config.toml
d_model = 160
balance_loss = 0.00091
tie_embeddings = false
optimizer = "adamw"
beta2 = 0.99
seq_len = 1024
Below are experts of layer 5 (counted from 0) of a mixture-of-experts language model. Rows are named router (the router's row for the expert), gate (a neuron's input weights, with its number), up (a neuron's input weights, with its number), down (a neuron's output weights, with its number) and show model dimensions 0-159. Each number is 50 + 12 x the weight over its row's rms, rounded and kept within 0 to 99.
After each expert's rows: a language model's description of what the expert responds to; "comes before" lists some tokens at least twice as common just after its tokens as in all text. This comes from a sample of Wikipedia text that the model never trained on. Tokens count by the router's weight.

# expert 8
router:30 54 62 43 36 49 49 55 52 71 39 33 51 57 66 47 48 34 41 38 48 54 82 57 59 56 62 65 60 46 40 55 51 53 49 38 48 45 39 41 35 45 47 57 52 67 50 41 67 50 47 48 51 64 56 49 63 39 39 44 51 45 63 40 64 58 37 59 69 52 59 57 67 53 44 58 58 48 52 49 40 32 67 20 44 45 62 56 58 72 64 64 34 53 55 54 60 45 66 60 47 61 30 52 69 57 48 52 71 60 56 43 50 46 57 40 62 73 37 55 55 48 59 52 50 62 46 51 61 31 68 41 69 54 57 28 84 55 34 49 50 43 41 40 29 74 79 48 77 60 60 52 70 61 63 55 37 82 52 65
gate0:48 61 45 61 37 25 47 75 24 52 49 67 49 31 65 32 98 46 55 49 52 63 62 56 61 49 55 71 49 38 49 67 69 57 28 50 53 53 43 32 53 66 39 70 37 45 28 54 50 50 38 31 42 47 58 54 64 50 41 52 68 48 54 44 45 37 36 76 49 51 65 52 54 37 47 63 51 56 52 55 56 65 52 51 39 33 65 65 55 55 68 66 45 51 51 54 34 52 43 59 54 64 44 42 34 50 61 61 54 40 49 30 46 60 45 51 41 52 36 50 54 51 21 60 39 51 28 58 49 48 60 19 56 52 39 47 31 54 36 37 54 61 63 41 33 41 53 34 64 52 46 25 60 58 59 67 58 52 52 47
up0:40 54 58 36 72 42 65 74 30 41 42 74 38 40 30 34 62 41 60 47 46 54 42 70 46 37 49 47 70 55 37 67 46 61 37 44 42 66 33 55 36 44 46 54 42 49 30 61 39 42 41 28 62 53 47 61 36 51 49 32 51 45 52 46 49 43 43 82 53 44 69 48 63 26 63 43 53 61 39 38 58 69 43 48 44 40 54 49 53 45 45 62 36 65 59 34 56 50 31 59 33 47 33 55 28 51 62 44 68 31 64 54 42 63 53 51 41 50 49 49 57 49 63 79 32 40 51 60 41 39 48 52 54 41 48 48 40 54 27 65 33 59 76 36 38 39 56 59 49 34 57 24 57 55 52 64 45 55 80 48
down0:46 41 40 39 42 50 67 40 42 45 53 61 60 39 48 78 71 36 44 53 54 57 60 50 39 50 48 63 40 51 55 39 64 75 31 53 47 43 27 38 58 51 58 39 33 44 38 38 41 48 54 62 45 30 68 37 59 41 41 38 73 47 55 58 39 51 45 65 54 46 31 48 48 40 55 61 65 61 59 58 43 54 55 43 29 38 77 59 48 35 50 47 32 75 58 29 73 50 40 45 58 48 57 54 27 40 40 44 61 49 66 33 46 47 46 53 47 55 33 61 47 30 49 56 51 76 42 55 89 46 47 40 58 33 36 29 48 67 30 64 59 41 41 51 54 67 32 45 31 37 59 38 49 42 37 64 56 39 36 59
It responds to: Digits inside years after a leading 1 (1920, 1821), plus commas, closing quotes and brackets after names, and participles like based, located.
comes before: "1", "0", "9", "8", "6", "7"

# expert 22
router:39 55 38 55 45 40 39 46 60 71 47 30 65 60 57 37 39 40 49 42 60 56 86 55 47 51 65 54 58 32 41 62 46 55 36 23 42 36 46 47 48 40 50 58 41 79 45 46 63 55 47 38 56 64 44 62 56 56 56 46 47 57 68 26 62 66 56 46 59 36 68 63 55 62 48 50 43 31 36 46 41 38 56 43 38 59 64 56 57 56 59 90 39 29 54 56 50 67 68 59 46 38 45 55 65 47 55 54 46 48 45 41 55 55 54 44 57 40 41 52 74 59 53 50 49 36 33 54 67 33 41 39 44 45 49 38 83 44 45 49 51 41 38 25 43 71 69 51 63 52 71 51 50 78 66 71 35 64 52 45
gate1:66 50 47 82 51 49 40 53 63 63 38 32 44 29 63 47 54 66 47 40 75 64 40 53 43 41 63 57 58 49 56 47 70 71 59 53 51 64 52 49 54 59 45 38 33 63 76 38 52 55 31 55 34 48 50 39 54 61 45 64 75 43 43 36 61 41 67 64 67 50 68 33 61 60 50 56 56 57 52 60 70 41 32 49 26 68 54 40 53 61 33 65 48 67 58 49 39 59 53 71 35 52 48 27 68 38 46 52 34 75 54 44 61 30 56 54 47 48 49 51 38 38 32 56 46 39 49 33 53 50 60 16 49 45 39 52 77 43 52 50 49 49 48 50 36 63 50 46 59 63 31 38 43 48 57 33 54 61 55 72
up1:61 65 46 44 41 47 88 61 42 47 47 60 41 46 55 45 60 55 46 40 39 48 70 50 59 38 70 53 17 70 63 56 35 35 30 44 49 46 70 32 61 40 55 52 70 42 45 54 52 55 49 59 77 56 49 69 62 47 44 35 49 51 54 66 50 63 22 25 49 64 33 48 37 59 58 31 47 55 53 29 44 50 64 37 55 44 56 46 53 50 70 58 57 62 39 66 53 48 59 39 64 51 36 45 30 59 56 59 69 34 47 58 37 47 42 39 52 61 46 35 64 37 42 30 50 60 59 64 48 66 56 46 50 64 37 30 28 61 53 52 56 41 42 65 40 35 39 60 39 28 69 55 59 43 60 72 59 57 45 41
down1:46 55 24 49 54 68 43 54 53 50 62 43 60 56 40 54 58 47 46 57 61 57 33 40 49 58 54 69 70 35 53 59 48 30 50 34 60 58 64 35 49 45 68 57 69 31 47 58 41 48 54 59 57 77 50 33 59 57 44 57 56 38 53 49 70 70 54 46 63 28 51 56 54 49 45 69 37 54 41 39 55 59 41 66 43 56 45 46 57 42 76 43 66 65 31 51 24 60 68 44 54 47 47 36 57 59 63 32 54 47 50 34 50 56 32 56 45 58 73 39 61 48 69 39 58 48 53 67 32 39 86 44 29 76 58 43 64 45 41 58 42 43 51 62 35 59 43 43 68 53 56 43 56 57 44 32 66 80 62 36
It responds to: Commas, periods and relative words ending or opening clauses in prose, such as that, which, who, whom, where, but.
comes before: " the", " he", " The", " a", " and", " was"

# expert 9
router:45 81 44 50 41 39 58 67 49 52 40 54 51 46 63 32 31 64 42 40 39 38 52 61 62 44 64 41 51 49 43 68 62 73 43 63 56 56 40 53 63 13 61 51 43 67 49 45 53 53 43 46 50 64 44 59 42 40 40 41 48 50 50 47 42 51 62 55 59 52 51 56 34 55 49 50 63 48 44 54 60 58 55 30 52 28 46 44 55 54 54 74 60 27 58 52 26 51 65 55 38 44 33 48 46 58 48 60 52 57 58 56 33 64 46 55 63 49 51 64 43 71 35 43 50 57 50 52 52 47 85 48 60 53 18 32 42 49 49 61 48 47 48 80 34 49 63 49 37 34 68 50 60 89 62 61 45 86 53 39
gate0:29 65 28 48 40 44 36 48 41 45 40 49 38 49 68 52 62 33 48 38 55 39 60 61 67 39 64 52 51 69 54 60 44 70 51 65 68 34 44 70 53 36 44 46 51 47 59 62 38 54 51 59 42 62 42 59 64 59 53 43 60 57 42 41 47 57 49 64 46 46 50 41 40 46 47 47 62 24 60 67 30 65 41 53 40 34 33 59 45 60 60 64 55 63 51 55 33 60 67 48 51 38 29 38 31 70 27 60 44 61 32 42 41 65 48 43 68 54 46 56 35 45 47 37 60 36 57 42 57 45 66 40 45 58 36 42 41 60 52 34 57 58 31 68 31 48 57 32 43 68 56 42 54 83 35 48 41 84 57 19
up0:31 52 37 59 75 43 37 45 48 53 65 41 48 45 33 04 53 69 60 51 45 45 61 42 51 70 42 64 67 54 50 22 56 28 43 41 50 69 69 42 34 53 67 64 51 40 51 51 58 53 49 38 34 42 64 48 42 64 69 61 42 49 57 55 44 62 56 47 60 39 40 39 32 69 48 48 39 52 28 48 69 53 64 75 38 65 52 53 62 49 28 46 51 41 47 53 47 43 38 57 50 61 58 57 73 54 57 51 50 68 72 39 47 59 50 44 15 51 61 46 49 64 53 63 50 51 38 34 60 44 39 40 59 36 52 56 39 47 32 64 48 50 43 39 45 57 71 39 54 50 27 41 53 43 68 66 49 36 49 70
down0:60 44 67 35 51 27 52 49 67 56 51 64 55 55 28 37 37 64 43 47 47 67 44 67 43 43 59 77 36 44 67 55 43 50 56 43 64 54 61 40 50 59 41 76 45 36 72 51 51 63 61 52 46 46 54 52 54 67 53 48 54 70 36 56 33 42 39 57 68 43 50 49 46 48 59 53 35 35 54 50 57 40 36 43 34 48 50 55 39 70 35 19 50 56 58 55 48 49 33 57 26 68 59 51 35 57 29 68 59 60 54 59 55 43 53 57 24 56 40 52 50 77 43 50 45 74 47 82 67 39 48 49 58 37 64 24 56 49 20 40 59 63 38 45 47 38 52 53 67 52 54 32 63 36 65 57 38 41 55 55
It responds to: Labels, line breaks and punctuation in infobox and stat lists, such as Location, Date, Batting average, Total, Least Concern.
comes before: ":", "-", "\n", " of", " (", " in"

# expert 31
router:46 60 43 51 34 41 54 44 45 41 68 38 44 52 60 53 41 39 56 45 57 64 66 58 60 59 48 46 49 44 45 71 41 49 67 56 52 51 45 40 56 44 45 68 55 51 56 48 81 58 49 46 31 53 34 53 46 49 60 57 61 47 57 48 40 48 63 72 54 62 69 54 49 54 51 57 47 44 53 55 46 30 53 58 52 58 50 51 60 52 57 59 49 29 56 40 37 48 54 55 34 68 46 32 63 61 42 52 56 78 53 42 47 58 56 66 59 57 49 74 38 55 41 59 37 45 35 59 55 36 67 40 57 58 32 59 67 53 32 38 61 40 43 59 28 63 57 63 37 53 83 50 77 77 36 54 40 99 60 34
gate1:48 53 53 84 58 66 49 45 44 50 58 45 46 57 39 30 45 47 54 51 62 81 42 63 54 47 49 51 75 59 32 54 51 56 47 62 62 52 52 49 45 48 41 52 47 54 55 45 56 51 55 43 71 45 39 27 36 63 55 30 64 46 68 62 34 60 47 46 42 29 77 42 52 44 35 34 52 44 57 38 50 55 60 42 53 50 42 61 35 58 46 47 52 61 47 43 46 53 62 55 47 57 47 32 35 58 46 61 48 67 62 48 30 43 54 51 64 43 52 52 21 48 28 55 57 23 71 47 64 46 42 66 55 71 44 45 27 67 61 80 55 68 34 43 40 33 64 57 44 53 34 46 39 77 52 56 37 86 60 35
up1:60 47 46 37 43 44 38 51 61 56 46 64 71 49 53 67 59 57 30 55 45 54 24 43 75 48 59 39 60 60 51 33 60 48 53 45 56 40 37 45 44 35 60 49 64 44 34 73 46 45 48 49 60 61 43 41 57 55 50 46 50 70 41 60 49 53 31 24 36 76 53 30 24 77 61 74 46 41 22 64 54 63 58 39 46 49 47 39 72 50 42 48 58 61 50 51 54 54 41 13 53 40 59 40 50 51 50 55 58 31 58 53 51 39 63 32 40 47 39 57 35 47 63 29 67 47 29 45 49 63 49 45 53 46 61 60 46 61 61 29 29 51 56 43 46 42 77 34 50 37 55 69 60 34 62 56 37 39 55 32
down1:36 39 61 36 42 36 49 44 44 48 63 46 48 56 66 40 60 61 61 51 54 26 46 74 55 58 47 56 62 44 42 58 55 61 49 55 36 37 23 66 46 70 42 59 49 41 32 47 55 51 43 60 37 41 42 43 50 57 70 62 55 48 66 50 44 54 62 44 45 52 73 43 19 51 60 80 47 45 52 48 55 55 65 56 71 33 53 51 33 56 32 51 32 57 64 60 62 35 48 58 46 64 45 73 68 29 45 45 33 49 26 43 18 54 34 62 73 58 51 43 46 58 77 60 53 35 51 46 56 45 31 56 70 60 57 35 35 64 59 49 50 48 40 40 46 52 42 49 50 64 45 71 41 78 49 34 53 57 42 60
It responds to: Line-start pipes and dashes opening tables or infobox lines, month names in dates, and fields like Date, Coordinates, Died, Candidate.
comes before: " ", "2", "1", ":", "9", "8"

# expert 17
router:51 70 45 49 46 56 44 63 54 53 57 57 37 49 60 52 44 37 41 39 44 58 84 62 64 54 64 57 54 46 35 58 54 69 34 45 63 37 59 45 42 38 52 50 43 47 47 65 61 42 35 30 45 57 46 39 60 43 54 51 40 50 86 31 52 51 40 58 58 35 69 61 64 56 43 52 30 45 55 49 55 48 45 58 46 37 82 62 61 54 65 61 32 44 43 60 38 61 53 45 46 47 48 52 61 57 38 56 47 46 33 49 65 72 63 43 55 50 45 74 39 71 48 34 52 42 38 45 51 27 57 35 58 57 38 53 42 35 43 37 54 65 55 60 25 80 58 53 65 66 58 29 48 85 54 51 21 62 62 40
gate1:57 52 66 68 50 44 66 59 48 51 53 30 41 66 26 52 53 39 48 61 37 62 62 46 58 64 76 52 36 57 51 75 71 29 37 60 44 31 54 29 30 42 82 48 54 35 49 37 67 43 61 56 62 67 69 45 38 35 48 68 64 45 31 41 51 48 52 52 67 46 43 49 53 56 55 51 55 45 42 53 52 46 34 34 48 43 32 61 52 38 70 69 56 40 34 40 63 59 42 46 70 51 48 22 51 31 47 51 67 54 44 42 37 48 70 68 55 55 22 32 56 60 50 43 57 44 31 41 59 31 61 50 44 49 58 53 50 55 25 59 52 37 61 54 56 57 37 43 45 48 52 21 45 43 34 56 43 58 56 58
up1:54 38 56 42 68 40 59 54 40 51 46 60 49 53 77 47 37 69 54 58 33 37 71 49 42 50 25 37 57 41 59 50 26 60 58 50 59 34 25 45 34 70 42 51 45 51 48 63 51 40 43 47 58 28 44 48 67 60 38 33 45 59 49 50 43 70 63 53 57 38 60 44 55 37 42 35 30 54 59 57 28 54 66 46 46 31 57 40 63 55 30 53 49 50 45 75 41 59 35 72 48 54 51 66 41 61 56 55 42 22 53 82 69 45 37 63 39 50 69 57 47 41 53 64 49 56 50 48 21 41 54 37 60 50 48 51 42 37 48 40 39 54 49 44 51 56 42 79 48 83 53 49 48 64 33 26 42 46 37 45
down1:58 22 39 43 62 52 59 45 38 49 43 52 60 48 60 46 37 47 53 41 56 57 59 41 59 39 53 39 62 40 48 58 57 40 71 41 39 57 48 52 51 29 39 72 50 51 49 47 54 68 51 46 52 34 56 59 63 46 44 51 44 37 29 32 20 51 33 56 49 63 50 36 61 52 69 41 40 56 50 61 36 49 46 51 70 51 54 33 53 62 73 62 54 53 31 46 73 43 40 65 33 48 54 51 65 65 56 53 44 49 73 44 39 61 53 38 46 49 42 68 10 29 78 60 45 64 34 44 34 57 76 46 35 37 64 48 59 56 36 44 57 48 54 55 48 40 50 43 70 46 38 45 78 65 59 45 36 80 36 48
It responds to: Prepositions and linking words introducing a following noun phrase, e.g. to, of, with, from, during, often before the or his.
comes before: " the", " a", " his", " an", " their", " it"